From a checkpoint of a small mixture-of-experts model trained on Wikipedia: 324M tokens.
Below are experts of layer 3 (counted from 0) of a mixture-of-experts language model. Rows are named router (the router's row for the expert), up (a neuron's input weights, with its number) and show model dimensions 0-255. Each number is 500 + 50 x the weight over its row's rms, rounded and kept within 0 to 999. Numbers have three digits each.
Before each expert's rows: a language model's description of what the expert responds to. This comes from a sample of Wikipedia text that the model never trained on.

# expert 18
Description: Lone capital letters and opening brackets starting a word, like P in Wright-Phillips, D, (, often after pipes, hyphens or quotes.
router:469411410520475485529656452541493468434580395408494411487519533500456522520508592509505535450472638461468510512490481439507418542492483549529421534480466564492550483532520436547476489505590491570447480502506528458521429449480556522461512506564391568464547426471523530459474554456508498490472563477443501448484420568476496567539482604466452455567526451422549475493497575632516429503445509591446473475454513472516590533483493529542593467471483416473405426483517500536487483682468507527503498483453413462579519570446488506485566475473485439457514590539521506540502491464459434557476464573587537458489492592498462548518427447399569505461402475514417493557412524418548437535523601445545519457543472510518477525483500523498546548414456451529501530530471544530536498545472481
up3:373463463465482498537630539435540552564512502509549420525489525485563439471530584550479504531420523440458500514448420469449561502529486593465453432529521573488448611531433528543513456464412507378410450490504545421427450417502536544549452544519496389538464542479504508490572484497498619486517602473452459557515464573502546541487433572581484448473510524590477523392432409490562524485521473487555634476521401534555456498551490381513514502498467497482455523567456490525520488583468443478488457493484468467548497508529567460524523474438555550453418521477505494472472549543518465601475534494458491514535514521447455528392403487423454485510434503431501563589541560493514517510542465538475598496495561555514509507439546564412588433468569516489519545601492500510476455524452416
up4:408551493486396543589555552409451414504444390443429488508502486525543539524433555526466492489540522531471475479449499475439482579522587444449453452502577512534489514546471512464479496514508438517547549526523457532673448513471473532556467528499546516478576496534536609480527475459492439527458541453517494470495448519455539480487407485467481529518548467514509464493562467541460433476535506380507550443597521435462481582560556604489455515471510444531475652480462550506499487556560477509501482502521435482467482598602559421496442449431584423434478523467527575523491490508481499489574613602487483478521482617449536430509481511473475373462439489433515493523470544586562557367522489555470522558442464575550513512450441470425494557557543447546429536513425501454415486512549463
up5:516608442470459471626489450532408474463421458526398519491375421586439457489536518490440539461495491464408483494527431479523501574554546417487467448529486560469385482509550561424460546526465503538463510477548556517460528539478539493520455468422550515512473510476542441592496500664404504539405545525476608442482517525499445553448496492476514531477527522440418490384543572537533461554463543472510463500521503418583498449531553541493570472476469534460571654433532523486534465512527577498603453526532492513560434432476486466461474504495451473521436461397472496557500505528525499547566470501617592494426459524484501524567459578477487462448534535507521494530444549447455513523446520479474388501536461520488524556497492499493465591488575503507546435544512465464370505573552600
up6:442470631532507576440516503378451532593555470468503506523588621456501512497483509616494517410389405529483529493492559524493388411450575523509525468544495490486486489505465433563388456591462578502507568429544514489497495576413500552500484505488456491566526539498561470520557504435492482425510496481433535502512545491535561596510456486455463488491454443538391549443618614549460450533517476508437506439554495543515563434519593560574619433477411521474448446447543575515459395548491543537524493586500442446475557486519488515531488516379443438489495481538437524542479514541506449543465524507517443434510523526556544506510474428473507439611424527514479561450562488467496537478478513514496586500535470559531461533523515474442549496482550543437473465460367508432519522573508495

# expert 5
Description: First names and name-starting pieces before surnames in lists, results and credits, such as John, David, Henry, de; sometimes months or places.
router:451446504393439458611629477468430504495541481509409414522484559460527521405480537530501492484433489523443577530395480492527541533484503513420436490521506567479463409407571370529463594512541475574438474457497512423516461407421564526521422568491529450512490427515496468458406505478420484538474561570462523568470486578575508475493482592473540457495548469488455553444571517518540517434540547490522395486489460477557496574516504530458500526490584554477473541491523489546521415581503495431469473444425414489413479564502527558579578502436511421431567541503533546533515493507438438520543541555515551558464500531476493624494488494447585393524444575424492516521549560487540421470574579529502495464416444425566448505559436537420469549471492548501507493556438516506452483535500485
up1:471492503544445465513535537488576453507534446417409511566496549403570466584504524422461546415481516602465466522424517563538461548506565459430441581503473543457557359486663477589516510533530480542522442556532507531495443465468500486441417523458448475431525530520556491463540489411530422562575598475504482510428471467464504512539467552469591448508473523491501461478501505559414493555492530628569521524568451522560496545456503537443466565494434531543494565408479529487441471508465523524452494403493473560506559565481439537451570480505581384437439443501586509562511543523580488469516478570534514514517591537407459525505446501574449484519523572416547514555567429489427452473437545515478514460443472477571486465429465529385492501489433509493550448437474528482491529574564406
up2:415541532493461528466512452469535547482392466400453450558499481515511495554514464462480473541572522425502473483451554543558457522556457508522544453545501497508484501444553568481532498599451400445521504437433427436511423491483568554477489407451475527486532440397580448478450565469511543520546476443526466546478518437490518467469467503484518552499451475544510552519538477669552442568414456544449528449479562535474599547525525475611511446534546465513454516516542461516505529525429563464503514474537508504487449572531410473600532427530501514419571600510536506456518569465483474559481394498538519497516571436674446492515549559505467498516422505559512559523564540426440488594626442552449478451546355512493563520538432550426465470525405502571498577447491518455490492569534511
up3:500460407481531412449547471403520412459515491540427487530575540462447449522528608516495502535595592497478418519532439557404486475577488511472462434574559460518565462439478560544511554562460484510494488538484569459424528433459484437424507504526471438452439452486395441502509442453438511434532528506433444469432550535501552618466513551528504498540419466403477603344464540527432436522468530492608478426661453504527566499523526606496592491515504526496575408515518565602506483500474525593468495566496467450570442509438551553510452526546473507540531515555533517386476503461479551512511531540493493506525475615469527561509568513407503525531443446526545473499520535515543498523543436462531481523604533564477506507518608543528540510540570454471516500532472469450546475523479549
up4:471573524509453498464524527534390507461578516487463503462536495517510461522511530521572479421479559626459516555469480486489461528494435494422552439507504543499424394436584522497515564510559460560554505551558547377528533549595542588424424586540459482518436400535479530599564516514438509484491520494490484598460486534520485599524485465482408461534483530459481533400625531512468487484525558569507457510531474598526475418535547548528469467557488442480553537514536565421468548535554563489402472518532416501525476487447475485527425400480423463433492472498474464576471567501505510513474486522522465535593479478437495513524490510491448467432457492421488372477458472547379525489598534345510431546498549528413496532517371490446453470460565426522546494565417447477482512465522532

# expert 4
Description: Middle or final pieces of proper names, species names and acronyms, like Dor-é, McK-ean, Cremon-ese, often in taxonomy or sports lists.
router:496414432438494459521631554544530475512536534495519384574515541475510534448503517512529583495479540548553579592476507510473475517498407606474523486467388559452505506454561391510490522498499508559445452419441527413473486486458535535490504530476512477505511478449447469459401518457456518488483462560402491564438488622552476421481502585524551405524460494501504587424503555457458512454507635544530447512469483479607519561510502500521575533452527526525414444505512433543489423570516515444490541463378445477500487522447494589548614491503531480429525524502560494545401533496551409580472454453554519483509469491512437586554442506478554514491421527517461460502532514359494414542527615497490524462555520456510482484463510589483477509457483559394547509500513521565534474514392391
up1:406508467486508552555609493508527472495570396527401412464480493550527512510408521573531473439423546509485462492459426415510500549503455474426356572518348417476371470496585509465482563462496525487459493532472490530525442486424599605473436506475479464423493526514499520536455567431467536532490485444344532550433503571524553537497483562447473378588528440517521536485501473543485491480524559549531484417578507479504529583547550522384565464508491543503471446478551508503485433556492482493555565522503517494579600572473438524590497529487496486494515529541462601502481493503485453490433566531517498401519519615515516550468508370379499475534493502507474537522550485523521428519535477452563516461520464526508531506448506500419604503510504442424454434486506554471489437500466454
up2:467440450548573494524577556526512506607553497520511511410463539521491400529471471501488507497497473456482508485505517479510541586485499504496456512508473505519493430578425413506497429421532520488539463448453419501508547542443538624506503489517525606404448468518508606457427549571513483398525552579373445555466431531488500501541400508404521534548418459598555523332513501513468469512478504567477497432447578508526431520400500504501491505470502510534496432535524563489535433572575584488501607557462452583479581474498601530522468483552537505525505637519506459553431564564458399530463535526476555474490485460514551543515414486513488486478445487539460487538413576476558483528446548429485476575568531520614467508445567462440561505505471533476522493535409470540561440457437443
up3:513532558540506473526457589520444429490447508507432563429490486524543560463453546574454471424479439511432456486473557488571470500447483539451552450509408428418526508503567510452568470417580544527612602437538430560561522395546481614473544550388492531493491581524403487473429596511497508382537498463483499531516443466596497439500530489535560513487566537500420546448515579463549583459556575577491422455454524515531499540530537495515497522400504492434500613474525556482419506490490534612537519539442421442500610463425498579531479432387504544541459461494491483516517545442428420478505512484513506493557596472493493604518492510494503490528519496514531580537488416527486415533410452420368496450508510441473550495497536509563446561513482454533522515430524491523459487486552490
up4:480592527531562441509387523502480508455496469528516567456489456518523553440425647585547424505534581497456494518523411513510496462380547501456485533597421512485430460469649395548602497541468458545460473466498460473551440531560481595349540549449505492485450547558525572477536433503479558481518431487578518477438466493492552550478528464546513492491527483520429540554470548479505553474478544529561547508492556536474453484596556570456513495505563482538518500526505516525468549470366549560544500541427467545492494479455436465534373437498527479488561459475470503466443525499521493531513454387485464422445482368409475552556377543570491472477531509474428422508422479488475455511597461420471473564467553544519510514485507533495473464427482402504520479478496594409458557492517523

# expert 21
Description: Capitalized words inside multiword proper names of institutions, places and titles, such as University, United, States, National, League, County.
router:512480481457411605535576456563532461515558479528503442537534502529533551513463491481469606469481461591586538516493550528486432517570459525400409549412498536409408472518574444536433581542447492541481492453466538484527430500474564525504446504511431500501576540468523543460443519509473505522469383498461530564503516495527537435555408558437504452475427496510513602418508525481513561491521536518463515493491483440499511539473518520521572437408557408489471470508673443537515325498510527546519556458429484438493452578530458463582620585415476495505446522497545519541424538459558462523479573514576532467533519466559481515475429519453570489503429555441449514431535445376459451530554559466567595449479477492519515540491558595462503464461527513514531454503442479548476504490395427
up0:482496500465453475455519502490526535417543442525489522465454524427605474539433580497533548519492485544435472523489394593572481486516610461528498513477509530468462479400586524493607481498477439558460496506561475533468508525472468426517533493554529512393456577470525505538417462491522521507541498380420582498470472495501435470513480499539523510492481469454602546434555515476409476500524545535538540437499465521531484475484651478595509503482435521588477509467534455610517528481525509439494530502478548542568424556491644549433545434477532464516478493410501567536458488413517374489511545472595578515540585469509419455486408460524525491567568535549472508533566375582442472417504509521525522392597468456440515531466520521492492529409549578463352495569548459535464491492479464
up1:486609534502447473482514409457424466515505500457415502423480609461513549437511505564515424461421478440537466477532412552544502580562476495495434452534569570525445513457531454634470487480512529564471479618524516488490563441399515574457552465505466414464509437484522485511549517427456524505553485625556448521427399529629489516463507519533493490474471530412397458404554571615528520495478423521442512521464463435451458513565448539479468475521454464534460502506590460518561486509512497586541568489554465466524439543485538558471461520408456491489556517577469573544491478592511549487537544533487475437401519520549535535543471504416498477526515437454507498456396617508483463490537471551541537573577515530508482525395459554543505356505474532526534541458485579481424440548466535
up2:420539511486571546455557485456555476454495517407502515542529486500543442574461476562572454503532527552522541444481469496419518497477539453495512508598518499525436547579526475473446477508472493542426424509402557514436477546437517521332488595541446521435505504409498466317338466525479559589476463439499532532567520484491493463532478461514472472525480502486511442418542472517551522489587565521487515451492458447523557432506494493525428438522476470560488454613532485669553448501445420551450493633528425468479506560444485461533547457513427505440550536491502567500448495574557520508493502462489487511558517478441498531529437468532397519621430503472468528511518501526559475502591457530504533403485484579544498451606515456486474476537488391523464470446460567502568458545566467
up3:463488433532516465492500493489514492491455484505480398535500533527518588491536424553573519482420540455429517521442454489472392407460413582500381515489380497427467532518498559476603417561551467534478530580531568444504561443448552574514501548510477422484539442509413421467474532463484485546488527482438534485431519431617502499421453541580539488551488403551477513510559462508555470531546524489507518506418469512550558566459506449523461471553580417597418486552599505546546579530586518464563619563529472539470560551517579608482624497404507427510509522444505493513504463540553531494575520497551461487525547562492479507523466446499511456452414469453551457518519452514501501471442519431493516516511498560448507517531497514550465473498534489393417374505545518392561449469391456

# expert 11
Description: Short subword pieces inside or starting rare words and names, such as sc-utt-led, spec-im-en, Supertr-amp, pick-gu-ard.
router:416535418449481561551673470439430446515471418409439468506545569503544507465477567535524519455527587510586480554433475504516454475484474529429443454577502473435493480498587491507413516477440526475421436511451491400530499480508567540472399542530527445493469443490469391449451534519437579508518504512475524486461584662496518530478518542526560449493451422530484618379524575438431523476481562454499531495528505467527559468513592578486624453494516466486510483487509491553545486571497576547434471524444499447580492551505471510535602477497461504468501456532589539502424520537531426602478503451523488426532496512521475569562430494477418459471403533500479483518579533357490453525537517519482457532558486494554496541485552502425572448502551509488522401482424446520527492561518437
up1:512449456475425498508460451481479532508444577433449486546583468526448436511631498435415558433482511508493535457520564536530472606512484483467546429566511540521492525551466517577522463511551462550460510535547544417553505430531512604502581449524479460444494552502478489495518568433517470572509529410494566479606536533503414545424484521446565391485572452512567475615499479477506543440470563552521482494479519501512568534679476487498543522469567541528461439487474468509500571489485536478414520546498484450409482499549525415546445452443529481426389481534565451532542545452464565525515507507432435490484499443493454564512469436501503435483407508502513491451452467452517414541464633600510645476490475470471585420568585495438518498478570576516433490461421466439501596479487470
up2:585454487532442458447520563410585570503655472570461502479460539477430421519522512488542642596449548517475528527425450500523513544516555504464469446470488516414488575461450498536493536447507504481431522442519521429463510519532501512469430467447504452486531533493556496559531496530577560393480622479489516518447407494523581549426508530520436526534552546437489484491486480511569489474567488482574594472469431560462482540496463487474608525495420368440483576498460484534511492496403528491438467391408495505473480510584479532531536515502448433588419500624490492536513426532401604448478471535477576533482533510401505510562548511547493516532590554531379490462431438581493502465530574487557456465455594456507438504410579448470507473493484582543530499456498478546502468520494494
up3:449527538416537606473473403455495451450490406441450497453564476563472432476509518472481531484477490530550587499518613566514420484501505554463532498531517450457526480608609506422339541500500505516504458502452396483460490594476508493429474467396513562578528509434545509438494607474515600486534536437513515539533417490527519540442396482435538462493495447482472509435434468557580532512530428544542529476531435493472560487579530507535490437517440498497499544613533395435465513504452524533516558481497425472464557563480533525526482457517473587383632463404511503576510506503480369539478443504598468469419507513540478481490563495538484400534514473497570465496520493569440484559514493576584507547513487445539527457456524523527540455519498598452535437474452407495553500494473585
up4:474493555453487638544549513411601487472511431381429500507505563583470407572493486431487574517499429466485458456497535468526573603508536535410415513552502587456515450535537491543533501451438358451614458517541508558535533525503518614522484427453548501322508498521519496435569491448460405507484417538528547459504565557439385521487439445456440523538567433582455532502510459527533443388463466475446466440501518446433429489547502553448519460484502532450533524447539537525497505485503490573500489564534547492589557547539499499566518571534464489445479502484559571497515516584428477448552557475488476499539480518476499527521530541493481473544376441565526467499534506460548538519479450566455464513540481591420480456533456430439449553512469558550430569484502443454429525555512531